From a checkpoint of a small mixture-of-experts model trained on Wikipedia: width 192, 2 picks a token.
Below are experts of layer 2 (counted from 0) of a mixture-of-experts language model. Rows are named router (the router's row for the expert), gate (a neuron's input weights, with its number), up (a neuron's input weights, with its number) and show model dimensions 0-191. Each number is 50 + 15 x the weight over its row's rms, rounded and kept within 0 to 99.
After each expert's rows: "gets" lists some tokens that make up at least twice as much of what it gets as of all text. This comes from a sample of Wikipedia text that the model never trained on. Tokens count by the router's weight.

# expert 0
router:42 35 62 68 19 37 40 20 27 45 59 58 46 72 66 59 58 39 22 46 73 56 38 55 74 80 75 33 18 51 20 40 45 49 40 32 15 59 42 60 60 50 48 91 57 25 47 38 27 30 56 10 61 28 43 60 31 62 61 43 37 46 48 57 50 70 29 59 49 30 64 55 42 59 39 55 33 37 57 72 21 57 67 50 34 50 45 78 48 54 27 42 58 66 45 41 35 47 51 55 56 32 72 42 56 48 65 48 58 70 63 51 55 16 49 70 48 44 58 48 42 43 69 74 50 41 43 43 44 34 73 51 33 62 49 60 51 39 43 27 37 45 32 54 43 72 57 39 56 39 12 57 57 65 37 67 69 62 51 34 53 35 51 40 35 32 40 37 46 38 41 26 52 35 31 63 66 72 51 78 65 33 61 63 63 40 63 30 68 63 41 51
gate0:35 56 44 56 65 68 60 54 60 56 49 72 45 45 55 53 46 62 28 39 12 55 58 28 55 85 46 35 62 27 26 42 61 62 52 49 53 64 61 71 44 44 50 47 31 22 54 56 39 59 48 37 27 69 20 47 32 51 51 43 42 40 60 23 57 49 55 40 10 34 69 46 42 50 50 65 51 26 71 37 31 30 51 56 28 87 31 79 23 39 32 18 54 36 42 56 37 50 74 68 23 42 65 69 32 58 53 27 71 40 49 54 47 26 16 35 57 60 49 58 51 55 39 47 51 43 74 70 50 50 63 55 57 32 37 57 44 42 38 21 33 15 52 51 62 52 37 24 54 32 51 70 30 36 48 56 56 58 65 53 56 25 70 76 56 31 46 35 44 51 28 51 56 78 61 63 57 42 60 55 35 62 62 56 54 66 59 73 37 38 39 64
up0:57 35 63 59 41 60 50 27 74 47 33 34 74 63 40 57 60 64 53 57 59 23 52 29 28 52 18 80 69 70 47 36 37 49 29 48 61 55 37 56 32 53 32 52 45 74 34 29 70 30 58 69 29 55 45 30 65 59 27 72 66 48 33 32 56 66 54 26 51 68 48 66 16 43 26 52 56 42 59 72 40 41 51 55 74 45 45 47 69 50 69 27 77 57 38 59 61 36 34 32 51 30 53 15 39 49 56 75 62 46 76 38 53 39 39 33 36 64 54 55 43 29 70 34 58 46 37 63 55 47 52 48 55 35 80 59 38 50 47 49 30 28 68 58 73 47 32 29 64 36 43 43 71 51 29 39 22 44 61 65 67 85 54 42 54 71 66 51 69 66 51 60 32 53 35 55 45 46 20 56 50 22 52 36 50 32 64 39 67 52 39 26
gets: ",", " 2", " 6", " 3", " 5", " January"

# expert 4
router:41 48 65 85 61 39 34 20 71 70 55 52 43 45 49 62 54 57 64 40 52 35 78 78 47 63 43 52 39 56 44 25 65 83 77 46 52 63 33 53 53 45 73 61 42 58 67 50 58 44 53 42 32 71 97 68 46 68 59 50 43 57 58 45 67 41 75 41 41 16 48 43 87 22 67 57 39 45 59 72 60 57 61 43 61 67 54 22 44 46 55 64 58 67 63 59 37 61 52 28 52 31 32 46 55 73 36 65 69 34 20 40 32 69 73 65 59 54 63 35 45 36 42 74 45 27 70 65 40 37 41 30 71 50 51 31 51 57 40 51 39 55 61 71 39 45 71 52 49 61 29 38 51 26 67 53 44 44 26 24 64 26 47 53 29 36 37 58 51 57 41 59 45 43 96 47 38 62 52 37 58 33 48 41 31 49 37 29 57 42 37 32
gate0:48 55 76 14 38 59 57 58 60 23 53 56 43 28 51 56 33 64 36 75 65 61 52 40 61 63 58 41 21 64 62 39 53 30 65 46 54 63 49 45 63 25 46 63 31 67 41 49 59 47 37 64 44 30 58 61 57 70 49 46 38 60 63 56 56 75 48 53 45 49 49 48 27 75 55 44 39 67 73 34 53 37 46 40 37 78 46 56 24 65 67 60 49 17 35 50 25 51 38 57 45 41 19 40 56 56 54 58 57 56 50 50 45 50 40 46 65 60 47 90 50 40 53 42 61 26 58 73 73 57 79 44 17 59 50 63 32 63 56 49 67 42 37 69 42 63 62 42 75 27 50 43 56 43 27 45 69 15 58 53 50 51 19 30 67 51 23 65 10 29 45 47 44 92 39 61 29 54 23 36 53 50 62 57 42 45 34 71 73 37 70 35
up0:45 41 50 78 45 46 44 26 71 66 33 47 53 57 49 51 61 31 44 41 52 43 33 51 42 40 42 55 69 47 33 56 61 49 51 43 38 64 37 39 25 59 61 19 75 46 49 32 46 66 55 46 62 65 68 49 37 36 51 40 50 54 28 37 46 40 41 54 58 42 46 65 73 23 37 62 54 40 43 77 41 31 51 54 71 43 43 40 67 27 49 14 52 94 64 35 71 56 64 49 46 55 88 64 64 46 39 26 41 48 48 52 52 57 62 61 31 40 41 11 56 67 43 52 36 59 43 08 42 49 32 51 77 37 62 27 77 46 38 54 36 54 61 28 65 34 39 52 31 57 35 57 57 66 67 48 32 65 47 54 49 43 80 70 51 50 85 20 81 74 40 42 47 19 65 45 61 53 71 67 44 42 42 39 62 60 67 45 33 62 10 52
gets: ",", "-", ":", ")", "/", " ("

# expert 7
router:55 31 54 17 38 60 32 28 64 32 82 48 36 29 67 66 43 65 67 56 28 47 46 65 49 59 46 58 58 58 72 57 32 70 20 44 32 38 50 67 64 31 29 39 38 54 48 58 42 50 63 37 33 50 41 38 34 34 55 41 47 57 27 37 43 65 49 47 75 43 48 77 61 47 45 59 41 82 29 38 59 29 52 77 30 24 57 30 61 41 77 26 23 43 52 50 68 74 29 61 70 51 52 67 69 32 64 53 72 58 36 60 70 34 39 29 35 13 49 67 33 32 71 70 52 46 54 55 33 64 67 27 50 32 36 39 59 66 67 59 45 34 48 30 42 42 48 36 25 63 43 57 70 37 42 43 30 72 53 72 53 64 67 48 58 61 54 57 62 62 58 62 83 38 36 49 54 43 45 30 63 42 65 48 73 43 66 66 24 63 50 72
gate0:59 52 71 67 32 80 64 36 51 42 42 49 35 48 72 50 54 31 49 43 53 49 36 55 59 58 60 61 46 59 54 41 41 50 66 54 65 18 45 28 65 71 43 51 69 64 51 46 66 83 57 59 66 46 47 57 43 41 60 59 24 51 30 49 34 59 42 79 39 55 63 48 64 38 47 61 51 45 45 34 37 32 74 58 52 58 59 39 48 30 59 21 50 68 21 76 54 28 43 42 32 51 33 30 66 64 63 59 46 26 66 51 56 52 23 40 37 58 26 36 17 81 48 22 15 50 53 73 45 61 60 40 79 59 41 72 65 63 66 35 52 59 25 59 55 63 32 68 68 50 62 21 52 30 40 43 63 88 51 32 53 46 63 00 64 54 33 48 37 34 48 46 59 74 44 32 48 47 46 50 51 37 47 54 68 64 40 84 56 69 30 50
up0:39 50 44 38 57 36 54 58 52 53 76 38 47 44 30 46 77 65 69 46 53 50 59 49 44 42 41 49 52 64 40 43 53 61 58 41 65 73 32 54 36 44 44 54 54 44 68 54 47 11 66 42 35 65 53 45 61 45 47 32 71 43 46 48 78 55 50 38 54 39 38 50 50 38 40 56 79 38 43 89 82 86 29 36 50 50 33 47 42 82 50 69 46 35 72 43 15 68 66 43 45 44 46 64 54 39 19 64 69 53 18 60 39 46 49 41 48 48 84 76 83 34 51 67 71 23 55 45 50 46 64 64 47 41 61 22 37 45 18 78 29 64 69 38 58 39 74 36 57 39 30 50 31 57 39 57 37 38 50 66 41 72 47 94 28 16 53 60 37 58 56 61 41 27 46 63 58 44 48 50 43 69 47 40 42 26 54 47 44 41 73 56
gets: "\n", "==", "===", " ==", " He", " It"

# expert 1
router:58 72 41 74 36 23 60 22 62 50 29 54 44 86 53 54 21 44 48 61 46 66 32 39 43 54 34 47 60 33 20 48 41 34 69 45 55 51 43 45 66 17 70 32 46 52 69 48 51 28 51 51 48 51 55 39 44 68 29 28 33 39 63 68 74 45 34 68 51 24 41 69 59 49 35 50 38 75 39 62 58 39 26 51 37 53 55 56 38 39 57 51 67 47 61 55 82 28 63 50 63 39 43 38 69 47 72 33 66 27 46 57 65 25 45 41 00 20 61 72 51 58 50 62 47 39 39 58 61 76 72 54 44 51 69 38 63 60 32 25 42 28 24 56 40 27 27 61 54 48 20 39 69 68 49 46 58 44 27 45 57 38 61 63 49 74 48 41 59 70 38 31 67 48 79 31 72 58 66 48 62 71 63 39 44 41 48 47 33 50 54 59
gate0:62 59 57 51 54 64 32 23 34 44 81 67 44 68 50 43 48 58 38 71 41 57 54 33 49 44 70 51 33 56 22 34 67 51 50 35 62 67 43 41 53 24 30 42 42 78 48 18 40 51 45 59 43 39 43 30 62 50 37 45 63 41 42 50 25 63 50 26 48 41 81 60 38 77 19 60 40 46 66 51 58 25 72 55 61 58 14 22 54 33 30 54 65 35 40 15 95 59 90 49 39 68 65 30 61 41 54 55 46 55 57 50 76 43 47 24 40 49 47 59 37 38 25 70 60 28 42 63 60 47 53 61 78 16 38 51 65 51 31 52 63 50 47 32 41 63 62 45 47 59 59 34 55 81 18 49 44 39 76 37 54 35 32 47 56 63 47 40 25 38 39 41 44 49 65 54 55 57 48 31 50 50 65 64 32 42 70 47 66 57 43 59
up0:49 79 58 38 81 59 32 36 49 64 58 39 61 73 26 38 37 37 41 61 49 54 29 56 73 57 50 67 41 60 27 40 73 51 44 36 73 30 49 63 60 63 54 40 36 85 44 48 30 56 41 67 44 29 72 46 46 60 51 56 65 61 61 62 37 66 59 23 48 65 58 36 54 71 44 58 46 41 61 47 61 42 54 43 60 62 60 54 47 47 38 51 67 62 48 39 80 58 63 44 32 57 64 15 42 82 56 10 50 36 44 34 69 50 51 28 39 31 23 71 57 27 27 68 51 39 49 56 80 40 46 52 68 36 50 65 56 65 32 26 54 46 52 70 56 72 42 12 39 52 66 16 54 74 24 39 65 39 67 54 61 49 35 50 43 84 38 50 43 58 42 55 50 73 43 56 35 65 34 51 63 48 54 52 78 50 68 39 28 12 55 44
gets: "|", "-", " |", ":", "=", ";"

# expert 13
router:30 62 59 34 45 20 58 23 73 67 26 38 62 38 54 63 41 51 72 31 66 41 66 45 68 54 29 43 39 32 53 61 67 67 50 40 65 60 48 38 73 13 43 48 57 53 55 60 67 35 59 43 43 43 72 41 80 46 25 46 49 58 47 50 52 71 43 39 34 70 50 75 49 40 53 56 37 59 45 68 56 36 51 43 43 67 58 62 67 66 72 48 61 75 59 65 30 53 58 48 27 40 75 48 75 45 45 31 59 42 20 51 30 42 52 51 58 50 37 60 54 47 62 85 63 57 39 39 38 58 42 03 89 30 51 36 72 41 46 58 42 32 56 42 44 33 57 37 32 36 57 44 87 54 37 26 26 34 19 52 37 71 65 34 69 30 52 48 52 79 51 64 48 44 75 51 61 67 51 40 60 65 54 46 65 35 70 40 61 47 59 20
gate0:08 60 34 17 65 36 44 50 65 21 61 41 71 31 34 49 71 51 43 67 46 65 30 74 74 48 41 45 72 34 40 44 37 26 54 65 70 66 57 77 22 42 43 42 69 30 40 54 42 66 45 42 61 65 63 46 39 32 59 46 44 26 83 70 39 57 40 67 61 37 41 56 61 49 45 60 54 57 41 43 30 67 39 47 68 55 72 53 55 39 39 29 34 70 65 64 65 67 49 78 50 42 43 38 34 30 26 24 44 63 66 54 61 51 51 65 34 39 33 48 46 28 46 54 44 43 62 47 38 41 65 46 56 71 28 44 44 42 46 48 43 79 46 83 57 28 41 46 58 46 54 20 69 66 54 69 67 54 70 51 60 53 37 60 63 44 90 86 66 54 39 44 56 45 55 24 79 36 64 29 53 47 51 54 57 36 67 36 51 42 71 82
up0:91 40 67 80 35 56 48 43 30 90 42 55 30 64 63 50 30 45 65 23 53 33 71 23 26 48 51 71 39 64 50 55 66 73 51 37 38 41 48 19 70 59 65 61 30 66 61 43 61 28 54 63 44 38 34 54 58 63 35 52 67 61 20 15 55 39 68 27 42 59 56 39 45 45 56 39 60 37 69 56 75 29 57 46 35 45 19 42 48 52 63 62 70 29 28 40 35 32 55 21 53 60 54 59 68 55 67 79 56 41 35 47 45 49 47 45 62 57 68 48 52 64 50 38 61 63 40 54 63 51 37 58 39 38 72 57 62 55 56 55 67 28 61 22 47 69 43 46 44 48 54 87 32 23 40 34 34 48 38 51 43 44 68 34 26 50 21 19 37 44 60 53 41 46 42 71 29 53 37 70 52 45 44 47 51 68 34 55 49 54 24 31
gets: ".", "\n", " (", ")", ").", ";"